Below are experts of layer 7 (counted from 0) of a mixture-of-experts language model. Rows are named router (the router's row for the expert), gate (a neuron's input weights, with its number), up (a neuron's input weights, with its number) and show model dimensions 0-255. Each number is 500 + 50 x the weight over its row's rms, rounded and kept within 0 to 999. Numbers have three digits each.
After each expert's rows: a language model's description of what the expert responds to. This comes from a sample of Wikipedia text that the model never trained on.

# expert 2
router:513525524515529489343583541500548484485619480473493450463402479490421478493488511490482507549498509584463489521545375507534560464372525482583348392541471472502520464521434521502394520410450551485443536485490531463519514374469369446576485500516490519578467514481486559500509468475536491447471532552452460558475538505499432451488444518471509494403531538444587478429659491494521455471482477431537544500432449483553498487502548476483475555503546517503487586470487515443462524504613490437517415491514511562588584572612438475449508512620462589475523539506469510533558511533526512485542546488464448493499473469480432419391560551518435473504563486483544557532597444517471474546539543569473478598488414444509474533442522555515477466517513416561457534534573480521522522538527461
gate0:507549524511526544503550459454528576526486477651463417379484415558532503606479552526449462433439587495447523587528485523490482500417551417519378509454513539513544468539444555488521572490582501460547541526542451558459532452499524559457497550537463473481576610547540583416413442506480488562416499517453546555458480384448512453406547567574498526548542475386547535552526535392374477494539436485422458467485517487562542498507509515523469532511460506526524437486498490555416461444518439512552446528509478431522479574544476484522562482545473463460487513480512535587488595415424529565529483471479409438485491556522468567449500499492563429561536512598502579511476517464542635436552524489492476566486474487529456583536556457538545445535473507574543495491456475485406474417482466
up0:558510493502426552551513547454406628449421489527476503471470498537471503448511518499499471464456467432475451542508386505416426475476590465502540439523495534524538498541494529469518396510516531479482584485448471399491519508469446530535530494499383522498549573477603436455497511515510520485486500475511519533523394525446625577489509550482490491524490476449436537516502537456530501453493529482464533400526451419525579536508462492574487483536517605499498450547586408496444407391441486512472521452507501425596536466560476583456564506519471572498474464465503521489458550440587530530500351493421495587407500591497422586481454534545582444423490455465514501570503488459622533523499429464458576615520565501454469552490556485519530490561366494538516500470544406516435514435578460
gate1:547551427491511529575487475457486491513488506495469397425516466448492543492604440411540490501575480509519448526431442570401465456522529513415506525533447521416454528528487418497490561515512493553457468498450543470598573442559356590577485562510441532459469592535453446395514555545441514513421560549555546503635498504472507539467494439481502531430546501587553404425456518495511522518488458544495448454381505542547503564522447541467509549482569486481535586445462489474494532512442530523517404486488530500476548602517522478597448457500528444425432582419466565498541500514564391441474658553522537468526511501456485479467502498455546387496473430483532496444427486517460426523583474579525486461518492474506565529493567491471481403464517508480532454503551416442515516459548615
up1:499520533460471403508502503523485488466437525510477520512491480419497452595523475498544562520518494525482454480627463490568456529578477581501476491489547435461552528426538538564578443440492563518584469548465507535473558433581487569489503422579487476502507432502587516514416511482444547459471507557629534501463409467511489523492467446503426562563480518508518544505471484600475464456552579533452539407529470498488495580499536437544485426485456512401561436429494524490451537470511548509494472466425518397490494494520515562551460477459444472497526540612593455565512432544498492462588432405353528547552465578535461525529520506508505495596461375478489431510562542434449514441575586492551440535410508559451485467584558450412482500594397518423584484529515546524427413471547529
What it handles: The, a, his, their and similar determiners before noun phrases, plus common male first names such as John, William, Richard, Robert.

# expert 5
router:456552567541551497498500505466621472490521501456424499465514477464492547489491489491472556547481461509528557532457387505426589515509568493496429356443431522471484458521535460379505576603525626490514586452513542518489435482518494521537582522552547534543518502480606550569474478432506456518424497558448522519444495496450509474488523537480420460545509460513448469400480474587522495489512544484488549444522431474474476513463472529512507522494569460444469443511421529519641472449486482460595551523412614601495566482541430466544552547501476501579483464445459468491486576453485487500565514481531496558614561536615428538467569493509489566551403543568481494555559521475515487551484506529531437489480601535321506535416622543537591537515475582552533497458504488452552485500468526
gate10:468532495455478501501490515523529488456423537482482493579539485426464473425585488572511500538545466484532612589594476498540555521521588415464482505558516536491460483519501424512512496519527428445540474483509469610440497572487520441391355532462511379494464538571426510508463474495562487536388583516579473469476517556465399480402566475409467576397536482478409535527517455540549511516596578535435547442523417510570552517465551538597471506519506499468542400515465514578495454493442540589545489531559547494487557503523426570521487527497443552487522481505522567502503507536493529574485549549499443495573507506491450505480478499484519470537462565532523538495468534440486456620423451482479406413559492573525521368452540494452520498523443503538488453511618555369460408524560545
up10:493540458500487579439514513466417433513588558473423614519512599469514554488499583503490537612513388488470464494453531461525515462480497482487566465508464524435524409452409381488487527502555527568536537515415490546530540548492456492543556455553547456523467483504598471488436445445464554503552554547521495578529450453502472418438523485468475473509532455425516574522483558491497486509525506478473545562507508466457561502430604480414467542574542524522601453407642475427493480597443493558494430538489408556525476578501477441428521488474537429452442526545550499479424462467479482606503533495498447439454515428585550526493500529454469520396478568526469473478396483558663529487524494534577433473506513483573552538548567360487487490477459522430517412517477527546553455447477530
gate11:438549545516537538531489495497416385590533581557532458407507473465490555546500428494541473585508492498460476536553464479514478574485536518495411554493547543616505511446476563539533512563431465515478525511462499490496477514435538541517521410395531470490425533477508534454619509509498480526452452489502561571415530435413568490559439482440439505469592560535485506499464467491523451503360624558423528556484491511589474510542550470615446523567368461522511416566531550533547504602406454523529443483513534460540538545455531497438495542512583452471469554573497475489515428485510524528558520486532468423504528473535492615438508506570512584451560565478515555422477443559421481528459492465606552526541564533486430504463509571419445417506617516449542584499469491504427528549501509
up11:549442391539533483496551546582449405483569478519481591579537520486450421447539494522596629505452547562458529515485531513503543500416504465441496615542499521475508454447587487480491469561468567489544477470426410468576479463438477499484486511441547541532492481476415482511513493465517520576466490497567597457454572455556570426476434398546525477493525470479529498583506553512579483495551537491424461581530562576497496544497527434510443455557631592515546447501508577570481523554509491452488538469469569528558460465501492539505475448518536546463525412482416440604437418504441486558481516471424496491385497510451475457464537568475487594449484597493473506589543492464601522414556472567583572547557498521450476552449521419478478527517578572496467497584473597435510560552479455
What it handles: Main verbs and the particles or prepositions after them in narrative prose, e.g. took, announced, joined, cite, to, with, out, up.

# expert 4
router:505513454521593442566429501469500497501459532530441447514529480469546445505476488568536507501454565496393558539593465489476559511552581518583468502510448493432507476603445502515497466384503520525552527473449529511437553567502473549471515481492428512375530384407434521475477536518449540471577457442488544456444588509441525459545509510473514547481476488522528413478466504388494463574487569567503477493417418436578438423492528506492535481397463472536566375496501463514524513478491464615442484571367498433580536552551452552512632435486546513552448467459467507489513528535548542471455515508613503435490432512556444529512554487469493462494490521473483476529513500481513557528540623630418499484537484487479468543546567563520488459599441533440540541452480450491557522530640403
gate1:437591530529516450491500454487514456499509513522529505476568449465568557513470518598530450463475590576520455576507544477430514510483493491505494528491392486410479524568427469567556413578514557523444493497452429450520495564519446582496494464502532482500429443482595507413560531474476478494483455462481539537446524593549553427500600555377552533476588461538467560511479364490452505481441587511539487461437412491506474472456451475418550446511484446510560458512496477477519372442442418504521472499510480466507390521515458448465600495541497486489543430514621538568587476508463534499625517541485551518532502588544517526490514480543540417471514554535498605446418490501464571508491563539523483545542441436448475618472444476447514487494522457517400536544430527508663463532586520
up1:477469548494447550560395558450488550472487462444416496565479470464500501502437476471451491590472507468495528460484505415517534483539524454533495465551581506527443460503474575445582497528524565538506489509494513417454470443460551432455473389471507532503556526536512525594536468479536399426532494541523489480558486494583433468474449465511500512500334540540411573494482471432468449498580475491552429588458530475595487466448526629618483499449493482558402498470554519588549566511534503432510433520519382527510562538619557470455589601609568524494441489540505487437478541505568528444524470566453500528494514379432507564474519487565447539469437510505463480541525451618535568513578405518508553432494494514481482507476531423464487455537545574516566552506409423474456423461512473
gate2:527606467501420526640469556458524477438514573525514471444413428444553461501533517560489467510454522626499537471577494489427541463495587518484507439517445513442532527378471521435557556473526508544524547477564487483464505524523598529516520417632547442407451494448462474520485521415474580413561482508479536543472554556486490496541496488502559543488485499504533418438451425465447468589558565543470519454444525501478545491553438545550465569549570428474458517533533469462586526569514450480495499550513602520551468615511509533466507515423485499483461402478510473513494422429415408482468605533524516535441413559563485589596466513537418455518539554463533483536423444489518454487475536505514468507497488582461552611544527498426446527541502453486504559599431406504586594529464496
up2:488495518499515492453469433524407537523491445436438461547621505493446623563493439494502489572498508541486623536434421496513516484437497495458480564529573516560491511525487530511481544524438473497570443433611481455466487501593601439433469512572516558511407432399530476539534503454598515481493512538599457495494500502445541459478515469529486463503538434488510497534597509516466547578486493403452415534392533468417358528562553473518473498397543474555442535451444501537603505449484435557522469373551487388396520458491588550499424462553492546507530441517555500481493522456428439442541485483428524409505506506527551539586594497542500553571485504510514469547606512455510545503476514580570482520563550573559598537485543467430451497474486488496487537451498475510464550589508518
What it handles: Words inside quoted or italic titles of songs, albums, books and games, such as You, Love, My, I, Boy, Christmas.

# expert 8
router:521444499442506470461564653456506534525569497513498495502474427455503406460580448516511469540528513593514618481521441535540534580386517472423442423570527475518521402476482514478439560480483607570404490454539505542419520471455500476476480547487427575508431447479519561519477475504504488479496370516483448540471532477520491579520473493523427465442478487448500510478570384453455556459517535517538485479425502497448517613540557545531566553561518463504515493477447509552464561426442507417504458458519463460430420547518529435505473526473548610475492476444489469539505604570483497469419524555546397518588422565442531558432506412563523497608463514563498575521459461571488458570555419429525549482561437482465478520421557519448479387574489582468489479502452474593493531470501531
gate0:550496508416598531453545555587506546515467518549533461449562576594479503511487524465452471483520525542516485493441546458441551491545514561444478433514484552474596492481537484514383455450609575510460510413458504489537544519490471524588483562503474484524527432473491497505440524509406552491576484545498502539509499456498595403555616491491447420421441520471509544512434557494555528491547497546601509457441542548547461460633511492527501472477479596477498632538469569412508509456506516504514452606479542496560440559608531529478530610611532537565537425540508521485571411440493550406538555560445544446537462485464495516493559533521424440512515472520466581507453506422491452564561443452547565596538396549531466525496522482516567511485492466410428514525380519480579502435453503
up0:563539541446468554548525435536488451532435568438387587544560604503461522547485469591482515500401573399466466519524501511514439553517405438494529471479520495443515509519498460517619539459491480448496496495495523448488525517487490462525504489452593508507516466590512444584547514492440449440469566569503477392492476523504544547570609613443508476542459461443483503525540512490548507462562457583486484534489591586487442501543524436518478462412430476506514572580575475527402467498495522459501512506573517538553492427504487356572480377434534535480504514497565544422488512561489488500516529462419593492539534477491475508527502488511533589530470604516429530533549531545472478563447465471447520501577582490401531515538566503532395563520452551548610551449534633382508556480464501
gate1:500501576571492432614531513522379449435458435595512415465614497491494554520547561602519460496486569588504559499470543457549463546495481439516483494481481381518494494462476534530467512476501509500583503503495455515476558515426469487549533488495486586506559476433465500539474495530444582547456503506526465622403547553533494465475465478548462459404467467518450509410427480434453572605486452509562467444491561501524580451484504454466480506444575480488561551513479452483486481488489492506482474423459433378563486507531650514402430418562534563517549525450530518501567543459551494480463540455544447581492569573526467476433532540503474523486471439462476453388494507577483491567497585420396420497549414438517446467493561474531489555600511532487449444542553388444473458524590493
up1:491380582485510512433442504504545619473465413472513441485520434442498517430516536386506443544523539468467662574433564481613461542464537481520484496510515483519450503398486457540449536488466530557572661525542499462442621439479461528465553453572584469507424549470526544490441469511482497525569572528437469559591512505497447535524488491512511518501439418558490490488421494517456483514391504448569458554522415521513460442516547535438577484583419436548440482493488567537526433477537449493590478571537433574563546537520569528497484480479477579553626543453552495461489462571415466492566519507467521532473492558545495523480498491457461536506527506489578461400474438509561486464455407446550465496493551580465483559602459535502542474586536532520532497524467461424410509521487465
What it handles: Periods, line breaks, table-row ends, heading markers and colons closing a sentence, list line or row, plus decimal points in coordinates and times.

# expert 1
router:465491501527530519481564488518453604530513466588500529457506572465538581397552499487520506552485572460475551433516459543537496590451484524447504430589517521546408550527454464498571491433435541469497454464482499530488528460430539529521431551489474468548453412502490502520469545482542482541646483534553459523490458520496528596512594462489579471492554475469430575489436505544384628544510550511511519507496539578574561512551523492481520523487439505531515505438543549422559517450350503567437492526490561432508457611493483526460562572555570557524460642457447411448533516562412501461524450504488459500572503529534539524511493397518472510442521422476540556407489532511503546590535522478505524541520498425461452471465492461453465435643486395506598542533567436422548458508487404
gate2:498573427485498496611496524450426432488478438505462536552377583502572471461525437484516506545537398454381499480443446648502530458555516466464484469512439503438470484531503449551542469538526423463527488522543478567491508521516445484598516497561527490496411517505528494541518492585614534457484505601489513589502466420589541549446570474494505593506497479435385461561382487446402463428525514438529484479460499574458429543507516457416484462501542489465543439515541542534519556538552404512538468479526539428512418572533467509440552409505505534492430500500448540474518521513508452508404573564564517535555572514517551607392449571528480501481558453488537523574481551473455534458486543459442520569590464419445590544435430456462417445463458510542468511453423561515490491471526480
up2:477452486465551456519440595492485616573518498498425553455477420451525447494443477520579469511486472522474468583506415547489520558515524552536427472502501564500580507517434484545496547548509562422543486429527557519472513551499490556532485519609515441497519564474468413515446408590567601545535471508467488485559537532482556484439570528479457547517542511422495525625495543516526479489451544531476446479537540565462527534441547556611572566455551491450449527564490506412531468562547496588491499454452616458565494467634575500532539451470544519446514549408518469500499466474508486582529532543573381490540555505462607556476444494526413483429469518531516500476490522442505378586529384543499628458443495440564617479475441474582439538477491491617471519523513458481479540521495513
gate3:561410435406465503506513623487506543522507519532528569462516518532513608488490442463524492581488492516548492532471513506456467578524554477565493557477530674479462570510539552597546488411529482541550582507431559547509507531487577408481575579514362564501426571458516526487506514478521404535539567467530442552443548504514504554571472492449485433481502546521576563545553472528520590510497543495586483433527559460578472500518505431525446428479409538446390497481461568554451488493471377465465503472475500548473455490487397521507516455550601484464422537497468479431450498622423483459507461531495432483389497539498525420525543550488499571481456369509562508481507451495496507560559468537482461438569454523482536418611515555502544423490563460424501563534551526504485512546478508
up3:461504469481458515490483473488525494514535404530526495508525525473520469488581527510460454506576485537555470519463513418487478481409443487528495516450506411455477497572442468470526520521467496358478504449606405467540553544430521456486492506464528549551442461579465370513585539465555528406529468532557473461524495487531510442522546621551493445532531462465526513563568441507471436438394444566509397499466535551437381521473473533574493479497570464535426406500474527484475494496466575592475374534508584384477556534509547484508521472542479599565374509559494486483512556555471547498574491644533534547512519480420446553452437627526645496524523591491572517496489519596487527451461541392423476499475507486431519521481498510477591535495529547510479505466535464572459545506475449
What it handles: Digits within measurements, coordinates and statistics, plus unit tokens like km, mm, sq, lb, in species descriptions, gene tables and sports results.

# expert 6
router:520391554500531450430509518535431621469508459559541419486419484486524435409604481473495558439519504426434489445469485493510505476512512452444535511487595591431486408476538457469460478504516481465432459468486551553509483477434531533554489610494586456475434465504463428493590511521478491537565500496436589476431533543499521422516489494468512408513530501473529388441534445415552460483472441531452477531384478511503504500471583523502577543423496490485406540460501509440518551477469493490573481413471515506472467512485381477458501645471559470522377494481482439428494545551543366542492482422480458423460538461405502484450490437490508522493509540498447449492418539580736486405566493487530524527466595521506569496484507511490510521498517461541496508456533465485553448506501465
gate1:508490439564389449361446454512524490503529535482491586528445478530410522456507526483421552467465464473503382495452536465524564513433539508508517475485478540462606482436472481522529444422511447562480425482531456569474509461508470544625433495418481435463495498420447514440482470458406477506532527467528581489535582489517540649459409458449472469466480516564556487500486433486501587553532533488493562490492580420476547540433509502481557550520544495423466478396503464530503421578501461530624482418442500527481585460498497510525505504568539559564445529517480473497500446551523555489531540557436458500486475460431566447509475575499586437439452434447455421455435500540516588440456522430464480451523471494553515321531527500486475492528411570551567548370495580535515464495450499
up1:526493488474498499400516383583486578550543446519473426571419511465466467478503527560481633416582469541516462363585489528551562577506425455420442488503471500483487463407481501591542490561476424525497448488432507555482600492514454563532498429422486511463471473418495452575500517530497437497466549499446527515456536468469567480488421461464516459466525542548519525492533435431505548525562571589614546428530565488556466494556487565456484422471500466482533481490540456509316534529586521499484529471469537420500489466430521429469535434611501508429503534488567500499482498515576476440562480475479502527533557396411523504431492523504503402427482509464459436463454530565583585436520469468533496460506481416547488520522524511420436507478600431506467530459553564439512421574477523
gate2:513541455485489429613438549446536497487475468530500563454509475559522570448562448466466541505556459485582432467558510477430506475491452437505471474524473504553510541558484458587547443414560489541506540402557471522459475457378492528473553477517561460444499408523566516378490425466456458514443504408437430454485537460509574486612476569444520534424522409453546605486524498522570537529515430499522510501521478524503501468553567505476505466564506498514509480477420495486526482457373456462588560579491544607584473494533441533549426554456578464512381524568538521613518496579517358452428534503551534522481456424440525477534484504404564618541548449513493460444562527604485499476455569456442513462456479510449492414576436518439532493530528493486447498561494512483577506535511581
up2:492513370501500472488558488519498437462499504436572550540568512569481535512488504489449516496572505591590537445516469527462458599482386419507461532517512460575515525586488525581589550379486402526570496535482500574429479471522447508447596473521506482487571467471432476491524502487489496487517533529509479546421477546506643509580475571488558474551480479512511593446429525538479473526457488461570428660526433495477524519484551397485392482558387489543544455532553551457552538545393528578513444540478470453589415475434468524516478531490522434511479553530432496609440480531460520504556520469551504557464476433487543470545603605430522531438526416413516478528499574540417476495540540519511517555517440480560478551493432613467506432522475438454459490507425465527554474529479470
What it handles: Directional and national adjectives like North, South, United, Royal, Civil, and word pieces inside place and surnames, e.g. Colombian, Bellefonte, Banbury.

# expert 3
router:429388482536499538548516490499509577535530463466520495525433462621479483462527437517507498504436505525442532459479531599511527471514559428450434483398566472473460433438533485475500465513577545611543499582502530581420407483410405610541535573531501579565536499516581525441522539601498391474452505490562525458503623463508420569568508421523516491420473528542442464497537424487451477430531471516429496395581534525452524439616483521495469645501577503459482612476497590483477592406487504463545448442462520480533553510506481551536452488486498556435530435464476512590516539521523534501452572497499518470514447526484494486516449516519558389475482505496483415420508486536513527527509555505503405501465557397459503619515564546466498437498557545462528468512494541488596492510532539
gate2:490453503501479535505559515400492532520445483523532575505428450514525551471463473598457438496606534483515448467468498536424453378490552572458493529505603670484474534458440464496476521522562526484491485451506503497502478491512514471526477546464507462470490533521626466478473570500434387530493512543467524464463533467390546595506468439478587519492506511535526520558401471495528452501537574499522495532518466586520459490438577557510532399476567493488521427433539546388455456456672491445521529491514518429529506533533590449500503533439527627491497568541498485537591442624422495505522483448558523421545476600467523554520435466604511544468557505522443474477470514574421574472526502461558430445469541423550512516490545495475556454465507481436502424452562633539473538486470578
up2:506559457649509521496414502568475557508603456501515498419429544484436532438483503462526503527517359529547443581458486543459511447529480472418596536534425431510519502488494499545572547552577509534438471511494552437574506534601446543517545469499409432437403464416486411514414463471586495536476355580463526533459564488589453478450524515529488509529436545528510500530429405530458455530508540509482623519474533508516576493508531429447516564543488463636491472431478437516570491450461487537498414501525518389463550455529489549492448445507502492522477486437426486494510551478484525486544441478547416530545412482558492457458516508445534549502633539448489549465453518539590459555451533562411541408498540451475536485480414466497541469525486531519485510450465437558561587446507485
gate3:453442435541505404510485588578437518525517512517443462508532407513460549446526483531532526462584525487549536655571489517515492491547510536438516458396582465500503465533464439396445439463528445428538512465561506558502491543507512475570517426547534515515519595491367543435430579528452520526523526530474498501497474510331434505439442541465559434493459498521536531436418518532512517566474508494470548436474505486658523429497449596580515491447472505594489437522518448463450463512550504487524478517587478469512505486524462498494527446572521499520556462397476513524571494515497477370518548512540508533579470563495501537481511493485600414460576557470520449522500519477505520441522477603524553480698473470511579459490475488538588478455488557557439453532418455475533510562547576
up3:557530476543481478535527462436577504536560542435513446452525376524537499451510563528475502461460495436475542663456438464578430500521468497392504425467487406565502523573582570514429560521504469459594490525528488553566408469432438556516524505589539488520453571511472550550491512413560571480496504450476473500497416529529421555480459479442494552453586488491397466565503550522509478548465464452475482539549464475570510450546444446501467453615626492479546569531425446510547430548494478519467478466528528538446514503509458465513513524491471480472488513521446631522452523430549489425560555510595524558489575573550506528456527522596469508544533448558492435426442513501496476569545451400487540394589559436459492522416525532491480535538446382496551466471630500565470480469539528
What it handles: Leading dashes of infobox lines, table cell bars, spaces and year prefixes like 201, 199, plus month names, in sports stats and listings.

# expert 9
router:497467429555545485543539470467514513421516493484502495449583479595555489508526461558547505536412541506524495506376485514429555504450495411537494504456469413375480502442438497542431524391539445573537518525507571621430331512576451439497374538536468517460456553516556419465536506561497556482427556539469510545465520409507467516502484450460599461307531534497450432504516514536467488504479533502518445542553470484438464577520494452483458450485525498513563544531492547406567481536463595550486472534523552566506521646597535528488473492466405479487572524531483412429591492510436575569435509528496494552547523485562511536541523470551505513560469459564532510554522476545515485428498459540502456526469554468530520493531571528472443525538419570499503544487457571440525408486522426
gate3:487516462495487527455562491451515520501504561482527442446541394448500584458536449532550571487532459478504573449459562482476587544469584465448588578471503507572479504501507494519521552511460463513545516399597613441458477519453498551562451551543473536487511565467498445475501386505498550461547518513480443489443662461540436562622464422600474505496482507524525417499461535494483418506496538508497475538492600539560497470533477495502600579550543434476587439541549438476467559440598409491570452455465466541520438532416583460471505486503424453513519429496523474566510447546510567471483496420610543510492402518506483444492522539452492508510444495463468494552474489636420508531450603538517478463579502445506557522549427545465403502592434469398576475486521567438562455513450459
up3:504482567542493502517419515454451458494539482537528470479437582536525477524540434515490459502476515517462541550614373507411521411505532465461566549433570540542490600506470424490433474472485523464433488546478425483591564468555470490504513498567472406458549420523507481551513492582576501562445481529490410517510478449506594439438515480482559530493487475521467499450459408426451579498555441470576589502597432413444452489414406468585414467471382584451515590549521544439528463470542504529456502490426475429438562486513571525503487535531524456492398582479460592453609498551468477534451552531454450478576481462516454566516507560497537444450533498517530527408528516546557535523472414481497473527505532513453444543471521454546498534471477621542463550429595450587560548552432555
gate4:480517460508450490581488556521507476497553440585506586531572618534524517484463555527566456468526509436460467444515489496484483456499439506471467497523586556473501512592374560508417441446495480631473508514553518541506516499536501558451481503406540489500519414548504481502454529405568424513519556498522487486472433501508526475500443477443589509505490497432587569415532554487462339423502446497461593521464382514481448451619513539422397506498510463498491472512457446540471416501416473552497500495523485517532531560584462409453469515570474523383547516489523478434592442475576504464569567523427509578515458444528467513555509539472554481517529621472541536549529482452513513464516454602521510486479619504538490583392570468420507444413503585475521419529542521452451472558552499
up4:469513573461509499486463500526605539497532633489531490544394404555592457484539467509575492405549484563487581401522572430492406487500438500490453469501404442531556432491544449536482488501468544467504494566426475525468491432480496441483482436462431499506561563586469552398452454498549445521373557491469537477464514393504445448502434450515424524495524537436504425447507467516542624456468500522548483571496483418478470631444519472471514523500528525515510499510535445403576463499435490490459508550441509491518466593488372532540458591431462592481573510439481622524555551506505521516500497557530561531589473560499512415521479504479475539467536517423642522521475498501488513472505478584557501499555599439478499555485410490430532490430481542524465510535445488444454461572477425
What it handles: Final digits of years, minutes, scores and ranks in tables, and pieces of Slavic, Turkish or Arabic names like Háj-ek, Kh, Kar, š, ić.

# expert 11
router:460471551440495452561611553449518606507552471558516507474574462610462540491534427482522466539562427516507507522489590550431554541405542451512433476466533424497522476391552482501460507409604492445484525524561561522520449587454546562515519477677469633466514467579568593490459493564496508524488460508482522432562482488465586490484517543412574478508563483504514490556437482391465620527490497490455531508541465482482508472556452533439451533418564455378533462434455531526421524433418477530468483488482467391505529520591530496477501485491528538592486440553495495480537515522496475469432519421481474461514443461467476427504440470569475506463471555463482434500414414557557485403550464467498529490477497459402519495460609493444425491494618490517535511519462508568512445537507561
gate1:516542374557475394554459489467532584458480498539412487486441485407509397518428547453540439558540549500465502447577532410497554549471474494576451435470500488509562607605522487452477469506490516539456532599474525532497540574464492449548516467569488477470534518549484490484510409483466532477551476436543528485503492494480602448513500514514457599537492458470427617494476493448506525453498561600541563396394562531429561432495560574512511502510534522460524410487466574534477509480499528539496532535544560477456522555494540484456552500576526537567484515538504597553582462579487504522461566473430503443420462411611407465499499529515384502411501506448502538467451477455519495540427449537510534501616460487498442506528624521454551580548371464475439464386525494548491444481521546
up1:478505404484475540514523540497560526525551527489416413432489518427572531482518505482512487461555493569456444546546508533507403541426543520559499586464612499397654584536408409517505464492479541600405483547422576541482514451506483452516567542530493442483527386495500538534448543411467525505475487532518475487477470375491489395430567523494526467540471519500459463465585477528438468530532437422492521533539461443476548445369486457469481511549585532522570462518515519441399538472516554508465481477501481451459487540511537413511542470558498596517508508571590573497570519469474511498442421504466421505564530484558478454500397507427497464487364558591570492561426517437520517543523503434526575424605549433482565547514566530507535537519481553521453535502447505544459472461453561
gate2:543511473530503556521555652477513487503460516568546520466434580531506458399415436520470512568531498565443444525461541544543577404505464524505458422390502517511587515460540470486444490521486496440510577488569490539461473574543449503415559515565509495521389500461508532572451458425493440540457490436603408534506559461517496452589453502507407451566539474475474588438509482504583443518516555531536490513489513520436465437570525531492514557559417480486509490445460483466583442521533478558460421560487397474563590517507538429494498518557576581446598430487501502461588550537534491483543458485463544483418454422454585386538463468540494509380514532417509522456521499465538549423481449562568416506521477479483563472496430475591538457483490450472481562554443487625511475537585499
up2:508511494533497482542550428490416473435558453407477478452543473460411425581517529545573569527463481516540529603557550534526437474520554602515509552521516455516590494490524485576385473479449460470523486551468496550523446523543531549525535527482579480452472429505491416522447478534490493454521450486590500489536575518469508492496518559525513438541452462465574448597559573510467566578525438506417433484412487535506504554393500487497459479536470440461488433515534475483496492451572437441494469426595519459462537552473431469468546534552506558454474467523511541524507522438622464577380500440588586552535415493475519517512506488509451587527536441574494503604422515498463440350516649540555481554518535587491497553484521489431418518496471350582498507474495412522453463483564471
What it handles: Nouns naming organizations, competitions and infobox sections, such as University, League, Party, Cup, career, Award, Location, often in headings.

# expert 0
router:445521428421507467477430536425440526506500567450460445418543458492457498487440451547547642444483478515478516497506398513424558551484530496417457452387535455574564511463451455521516579608556486564493542408450431513476444515446516508609457523575466576488517515460481427406541474492453491430524361514493523511577574486503495571545536515569435491472460473433543506490548471442469525537527581452517598466560520516511470513507499507512403501592499486459475416528484467480510543478473462468504474487456524517579515530513463536471549454559579634431481515517492449487510571498512367464543522545588512534484530492410493470407532594574543598550443537493516552538545423665500495510496485486514565572482492570412477493441519458385520475519523562493453469560511486537488454503491546
gate0:506500469383494523506486452512420546474519466509459514534531600602433529534568506466553483475552523540419519419503480528436473552535469442429426602533417569488473486543643361423547490483481546538500434482508485594430421594547447561487522504479549599497412456481423522546511464475493483459558557549520511503522583589418427529492490440487470490459369549497499555514523461532499536510506469477401408502491468519447509515476484549547517477562523439593580460509527495502495514460438497496486525474550492484572619526531475496501485464564580496598560513576439482390482530443494522529470490452491541480572475586626489534401556468523576547580488449503540555508554559397535495465516506495393569440425475484512454518490466495504550451573549497533487469538412541545557476503502431
up0:499501445502429456481402529515472515451523568549486536439493449531562543410492470515429527476446451504504608570518428564458568456523572545486464499479468501396537426529476476506470463474521447506606551474474431468519477444548447389541531482475509503457475543558597549494482468604469420476477605488508525530578520420477556500518391460456466490641536476427486514510393464527476491518606490488524573562416595473571520561466546502521454525548561460435517510475555574530539484511453453431512492514459553408483397535489542555497540513431408504548487517543526500536429566536421445604508443573548455464438575462501599475507548468552477459462492500578443506521544545454546533506538523516557501461473498528473571604479491407519563472480344469471585543436490441426536463532494533
gate1:473519417535525487451501538509452574563502438476499506595412539577432515475507498556438471476434528498552549482453475494546475499488348560485507563481455490480536537402415443511438472517564495499525529435397586490486517425474553478587519621548510365585499417581496498454471582487524511484476518495518534473491583524470466525515550538524511492451479423426529531475517555553573488447541552426470383547523462557519452509449486589394537552500463501581539507450460522555442500489571452539535445485593490532574536585488441521461461527580481591483506473525571473553637455530552457477581464489453472557485482629434575520589474524485444502473503503492519457494511445555555496581487473516516526441471494459546397443560462503525524500516648486466517547597536521536464455506444431
up1:535538497519507546341505538500442586583481537545628626471453583548460568540511474555503431460458443521450543508468447503494513508449398494475556590460488509537474466511414442501501373479496515481535522423501538544469542430467580531513552578559445384455493457551544517486479584559469510532453604571561585399528502593551525568512468510595449508432505531437485565514506513513544485496533567501506506546491544442553419496520431507519440498464488498515529473603554433600423510478454440559528492553509532521455579467477453513438548587501531551536545516509611433505526445512524524525511487589537515513555531545463441362504443500423507604488503492542515485554493436559522500540546505458439467485573475500582464542548535414470509516577564453480562480581527506461513417472447491
What it handles: Commas and some other separators ending a name, clause or list item, also and, or, and table bars; e.g. Essendon, wrote, sang, Town Hall, Scranton.